config.yaml
d_expert: 672
moe_layers: [0, 2, 4, 6, 8]
router_score: "sigmoid"
normalize_top_k: false
scale_expert_input: true
init_std_router: 0.00657
tie_word_embeddings: false
optimizer: "muon_variant"
learning_rate: 0.0109
batch_tokens: 131072
max_seq_len: 512
max_steps: 4104
dataset: "wikipedia_en"
Below are experts of layer 2 (counted from 0) of a mixture-of-experts language model. Rows are named router (the router's row for the expert), gate (a neuron's input weights, with its number), up (a neuron's input weights, with its number), down (a neuron's output weights, with its number) and show model dimensions 160-319. Each number is 128 + 32 x the weight over its row's rms, rounded and kept within 0 to 255. Numbers have three digits each.
After each expert's rows: "mostly gets" lists some tokens that are sent to it at least half of the time. This comes from a sample of Wikipedia text that the model never trained on.

# expert 18
router:123142181117106072124189095123127141112136113089133154093133120115120110143123143147095109143110138166115109108094122142079149177119181118149074124092135110124136106153145109149131077169143157080143144136112077188087162174096103107102122152136092196155142088153114160185142090142121162052138132156078156130098091093115167189152129174128126182082126093097163081118099114161106143120122137175106094109133132168113117177099107050175141146121136161186132098088122054131163130198195154
gate2:116127129135176162119150163185121085093143139099238087156060094170136121175198106165080126189136185112126176155111181114121082123168127124152105085143130137148171164161085068154092196094120141084121113097124161108132194108120125120158120137111152129080143056194156193089165129163119189152128126124049174093139098072162088108114115158121108133140106136162091092127194118097129106127133126118109070168184113104148109130102141131062136106133130095121155114105079075154133169135152108
up2:159133135126165120181160167084137178213178127166118179134106153099188128132102109179171104127092038140103093124174149171181127132110179110155149156176148067145143105113155160143117111130130120085131114113156133106132139124148128146152137082102094153081094140065133089120116144136125135122132142084155104148138044132129082184095169113125123120106136123161164109083070114145139145138178169107130126173117124125103093092130185143180136106191156130147125109173140126166166103112141140
down2:101117188122066140137079144139111133136136100123135123116076101138110129129115117104109147141104142062110156161143129076119080133155092111153138127096140133092045194094122110121125239191058109107121113141080144137117164111122119131120150107103127122085129197097098171138161151122112168164127154219113136085166097115212082114112135123095120140179129120123135077134135145167092082100094137107129124149101093124117136138079142113160084103175162076151142138119118162077103159111139160
mostly gets: " |", " | B", " |  |", " | S", " |  |  |", " | L"

# expert 15
router:179154090195187101152144168083068163143134136123136069127109131133170086106134104162180140129104092124146163177166083141128159163100120193128114180138066140158132114080117162148185185092144088117121046153139163171141132088159114152095098143143141115140143060082088133101182128197163136162115128123136136171057123174155158176135099129151113123107156126132191153109107122129119124134137135182114126138154094098109130170189110133161068145104136152124111120175196136193105094083100135
gate0:177135105149125082135146154121088141218100148115117116152157079110184157157174123102148159095187107144142147175113115070145111139112107077107125164145135135116111103104119138082156124128090091135149094156137144146131146100122156204140134089118102110145141169104118158084136126074101112142102109067099126194084116085179189155109124141060153078138094091082124141185151106169132131078143109151140188122160134157104103180123135082148085143162119135106109134170104136148129170124040103
up0:119098113088158140127118115144159146064118124078148109103144222117086145187069139142071111164143149121117160119126115140105192148087134095188151115114090161123114088167108082112133129072106157096117147115144105108086154118108096135115144138183112184144082139094218128125112117114083180162154151115185147097111063107086119118059178105176112112127153181179128146134109135088179143123107099075163120103143145107101148120122150141149088146105111160113148132115161144114159126143158064
down0:097068151173169131150150161146109111087100174115144164119100114169121105118105121164139120147121142125168125101118148167130158135086093113137083126122130109157118169135096120097095170087130125112079091076091161108078085152115183082056099099115159153101194117072120163161149141101106134091172131173087170071149102116147094110170105142176087169141148165084136179174141164137183195147087166133113132130136087085141138145117097163100151098161134225172102163130146113068133146083085152
mostly gets: " | @", "uerto Rico", " reported that", " Pers", " Spanish", " Pen"

# expert 4
router:151051096090116126148107070111107163118103105073099201157058145102091124111116113188111099168162110137175176081124147145127102106139146102159165145095082172072088113078181140071098073074120124107117124125151205164118099084176144073135153161108165114104113138144130146093091133140110092125099143147147097162149157136174160090094135096079153106116097142159106096063103089165074125135124095088160127129146175114120130132145067106126159124124063157142161122140083141103119112124114127
gate2:073127126120149129153167105100110163144081186187162171090110140116118093159106157178164124155144136066080153109187100094167096139073130149155098142149132111156101094111085112166211161159119123119133143076140134138140141152151122085130120171126137142185109114082100148075063125141135171112160124139125136163104085154089132148107129167102140108161161119113137106132195170087110097082129161120098130153137169150105166190151123100129151062167135088144143110117118128096114102122160168
up2:096166076139181088141091148096139062108121102145156121142145169136140117125166096117137161130113134143074123100102131128109122101151130134182165181095108136147153148167156148116141082096213186133158092098160130116126097101132092174085182086179128150103151093143156079070127124067179135128138139171122103125120149172141083137099113111175145186087142140099124086162083097083130102132117158111126067147178058115079127100095119095157115130090147117103103083089123139119141100147088092
down2:104146125128018201153110115115156145165100130125077143140132131157159060121131102111135145084101127153099062094127141137073170048136100125137147139178140073104167125104104173089120140096122103116101144115147157111155146136108130117155130128160182123174154103123106134125099149101151125091172111141107115150130168194105083106118160144117070098116115138135124120147087130117123121127089148134111186119165162056132048128112102088127179164081077131135109102111159136145130087165123096
mostly gets: " by", " on", " from", " for", " with", " at"

# expert 13
router:126166094115129160115135089172135125124184167124163162124142122167155128123099119150077108152109131120099108170160148181117108173118106116117157107111131192121105141131144201079158087144088161121122161084076149114090060149118122064123136129137128170110154168129131125088185079164097144162120116163128132138071178206096152191097137134136110115151146107098101131116061084152140218111102158112171135055133141172109068086094158112105138119114126135202166128164167112065137111106175139
gate2:114145092089134137109090112180028187153166133131119197116062110156152109119207147112078114112103166123116133079195146076155204139145166140100073108124080118122110083099154157158110160085138144136153087080142139143134129140112150205122143136191134094077113127095092120141152125098139154161152189145143104131076132086143156111174116148126124085106132102084107125145141121144144148156155126141140100165157082110074088093131106102123157156139139111113112119176117099091127048134123114
up2:107084106138149122168114133223122132126153146141156104077066154071161132119108088135166131148114117019141112043157146194125139160100170121105119161130090149106168112161131156100100174131094137186077118100140105160124106131112097142146079150121164079138102132188105160043154122173115135162145122192131174118100129111094114143098091163120193065112107108140153105111110105147095123072130072115123139091154135137140122096146114145136176141119103212093124156124154105140154123163131149
down2:188055130112136152133114103130175123161117132108151114132123129168135120091096072139175169100120127111134101202097120150120104125160158101156121124146169152126142156101102113112094218150128147072100180102077145158093135151165112140082091173166128131133067096143142104134164117097118074151133107106111169152159137114125072140125124177142174081112098085112119063105131132073144098129065115130170066111140121092176184137138140165166191169119175128147102141129191124171146153128113093
mostly gets: " Cl", " Cam", " Coll", " Cass", " Adv", " Cy"

# expert 5
router:127163060117156118149179076137124126120171140130154152099110111075134117073133120210171130099113106106152130063115154086135120137199112152093128131151148199042111137146104118128112133143110058113157100126116093071188128116144134121071245140077087082172133104115084160145112140095108118100159125113127117111156145101166177153143055141119142158111121092140135091152121139166087140160109092098128185138148142108109098093103151145162162101135134118159158168158102090068123097129153085
gate0:114122116087122095084106162090098093101074095135108147135152115118148098103112126151136170135157056117105124129134057153088127126172079095094183114115136131106165121135061119156137125133151115155114136201127118105131122153134173166142098110065147156109120095181138073084095147167104128138145203142115174132162137145092138170109151183060121149116146067125127181100130182091166126189168149162099188192118073116145133157139123133120144162158080176150185170107129071078111125140131155
up0:114113125113161124182154088142066196115118086115123155110118121123125067161136144132147170147122154175108144120089124142128057182133127128174091075136112160122130131138145090092141078116139114125096162094121137100119152155165094167156069125164124091097165133122123187125138138236181141121124085130143155101150112122157094083135149120173150151110133185130123169120068141110097106143070114181102098151152151120184122171108117107172167121116132132114080131140124103188106111121130105
down0:087143202128120134105117164097095126142145089141086118089096095123129101044087130112133159123192151073111134051088168104073168176134127155080084158085102141175137104109170071103130183100193098128181104156067105084106138105183143125111116109044131108136122118074163157141164090142114143084077150062085145128158102082148127140147143101129164120116149120192088109127135138141114139140105153155128200122164156119083156098100213130161160128085118089164156097134213170135129098095236116
mostly gets: "ful", "ective", " Santa", "-day", " Ale", " Are"

# expert 6
router:190144159135130111132140097056146143139106119181036124147203139065126148142088111095128159115138095060113172096090115074125077083130166128164094170114122083128090095176109143192111164114149166134117160187120129106051169209152083104134152132140159115109134094146137136102108174103117086118149148155157096169122098152089135139194107151123089074108106110075109103140145136138095156097156159068113079137107126145121156134095143107110147147108111129118104114140161115169108141111061130
gate3:102153156142162121104131097097089165142080141197093068103152145147121087072153153163160173111182119143109117142125112107143040135063139161188104165073142137101095148118184127103101140100184137110109162193196157089172126081099173064137080138048173189141150070152171076140112123119141129099120141116159186165112132128163121133138101175094158100134096156117093091126113120138118177086129143111094157128166126160102123159102093081128107118172106158085177127126092135128117122186071111
up3:105133137177159106117097193127077124097124107225114132128118122149173161141122120144126086162180147137176148130070088146140091115105124150155146062106096176128034130106148116174165162112137166127129129107133094097143084129181121121022160161121143106138160129170101165133113099099072116148129134115108071171159163163108140188112123173138105155174103125066092198144132107079152139110157141140117144113142136110108085085109156167125142181183092170154141082109133165110105109125138161
down3:102147148137089186119062121192181122161115105106114118149163121152108189150159092122044172107064175135130081051114130149096124156147151159124113109084121106146108063188104116085120040131146143111083080167143093102132125179155145115091061133126166152181075167105080110125148198146165116121113133148147121150119137122141094122138080079183144183107126100205083175112181131123141151147093141134124151119101161161161140119116131098131160119147146117120098131116116074110076095116149127
mostly gets: " mm long", " Lam", " brown", "eding", " endemic", " blue"

# expert 19
router:138114082149062155110095114131116088154124178148151118146155148210105173152127140150151159110101112094112114152047138157144153104115144127130106127090103133106129095111118113125136105130147194113107148104140091120119138179083162195141134111061178150099063148109086078078162098075132109120127180165131099078125104065163171116080153069189088146145140163104131110157044085075111134124093085146207129151143184143142168178200151090153090126067136158147066174087187138120034108121153135
gate3:142126152118136096123118130135105157107154074127182104069112059064147088117126048148130113088167136095087063139116128130135179130097114142150172125131123117163180156076137124179061124115121113090116115126143130053091124097141139164078177106146135168098160095194113146125104104064089159146129127103126142123070122113149168169156154110083145146083157111112129139143119099112158149180137179145133132162122143090135195081103087083150136165142129125068123077125166195157136111136136136
up3:129115168138143125098145182191104104203136083128086165131101125105091122137111056137111123105125122168125102112191091099129097082126138139175116090123134117192104116151144110141187141095065112128150123141140121148148136104184104131109067115178101091158123152098116152092115121121213128137134118169087114119075132126102138136135119062119151157131088181130115124177139205168135129125123134116125097159117127105128152121167149146158180109067158129143076094120106138174222144163116107
down3:114120148104152149073144100127135084144146131101124135139131144093145132155089125138159125038150105106169165146120161131140131085135174102158123173117160118163160160163113113114086139178119112130115156189103087134141177060106173141095117136142092146101159148134090110203152190103151185169103179125141140184137128118126093199132097160167105143119113124146155142123122175139177134163117112115120135105193129134187161173112083157142095188152134106113141191102121106193135080161117062
mostly gets: " Ger", " Rom", " Good", " Bry", " Gal", " largest"

# expert 12
router:106106162130126144095173130136088136144077101144135066148087151193114169122119141132087142120083162136100102128126106105116159095101157060189145109145129127108191129144166090220132141130153098140150131116115069121137173081191148087181109071131150129148095158081126095113167149085111142080148163112141090136198144158157088092137069140125095094136137075167111125110146139119127133059141057185043120164122113156160160163163133145168091074111183034130149167116111155161166180101090121
gate2:144126100160148187071142148173133148097091105052150132140135081139128089135168156106141122148132115119096099136111125040146153181102085175132074154144013083125141141100069124160131161109160183167084154166136108119116117102201126088072157171144095108108145157133124160177115123106107142167153113082144074181124120108090149099124086147116143180139122174124119122142122135092112103119152121060121146156136101113167057151111155136078151133149201135083098109127173107098169129068163125
up2:112140103144159066073170170153081131096112092115161184098121161121107070128104065170153145152142092129103130114174138106137159126191099063125112100097191124163192112109155125112139089168118145109196130092101098067199135121102142102169081127094150103145139158106173101116160114097141096137105109095164148115135110118128064113090176164164142179084152097152092088142167139152129197117076137060093106152138070173133060085147161121169125112101103121140126179108115162121107109162177098
down2:142110163092174154141151078102177091158108098181101136086165114115167092147177167127164140176145138112101173134163132161114119065118141113134127115057142136114091159122124171086076095134128143159077101095173127143142157056134107058177077123153123178202136132079119100117139158135095121082124094135148081116140071110146086124181143128131105099154171147079113119147089129203207140175152101150118129060145151168132169180128102121095158090200140117179103159145101118134109137154178172
mostly gets: ")", " Bh", " Raj", " Pradesh", "i)", "apur"

# expert 1
router:122197112127130117096134186125173110125181099137108096146122113144161148112142098138161118118141135116101044128161143138136172168127122109145155107153096114169174090125087079081156142124166119130130147162189174146104170103095139141183078113069148084152189133126135070079108155119120119151128089066133161138102101135083076062133139203116164122163115162152110226114178158130195086171155097111051143154109135125134205067124144155109098156168080120065132042120140104137139172146133183
gate1:155181065154149107110109142138099076141168108117095079141127134132174111144151176099150126132191191126110175106101141124096149125135123132112145107119158192170113127151106150149089142093134161107117122142156122149145165131124138104129095090111143121124173156083205115158105174149150131158164158087114112052044111174091161125144046105037120082173116132135110148122130171167149099144193144101081120159091165112115059106077141101094157101084124135085135167065202159084165158086131127
up1:070101168099119147144148164096176163117115152134168206140111158117041166147121134102152119138095088141119069131134109107154131125149118172148063110111121098115160192108132104103159160152086145162119176116098199137130155110111125128067128179106100102159146142174086109077165109184133108118109140122131139156171136139116143086183217094181123169164094113105137149122121110122120150106100159162140124113111060157166100180214167164153050100076160096171128089145113113125113082153115094
down1:138108122102123087141112113122099145127113151113098121133099171156190173057159121106154110101145103191127091125155103145120076154137094136067120109113102148181152154110168145171187132160138129126119195122172200114093185075115196120133061204164112139123193183142149094127079124162116142155092124074152121125145101149088126119146155082139136084130135093049193109120093153115166114119125159151134114101108125110165083101136116171140117077085142087101121059084146105171124125152108123
mostly gets: " the", " a", " of the", " in the", ", the", " The"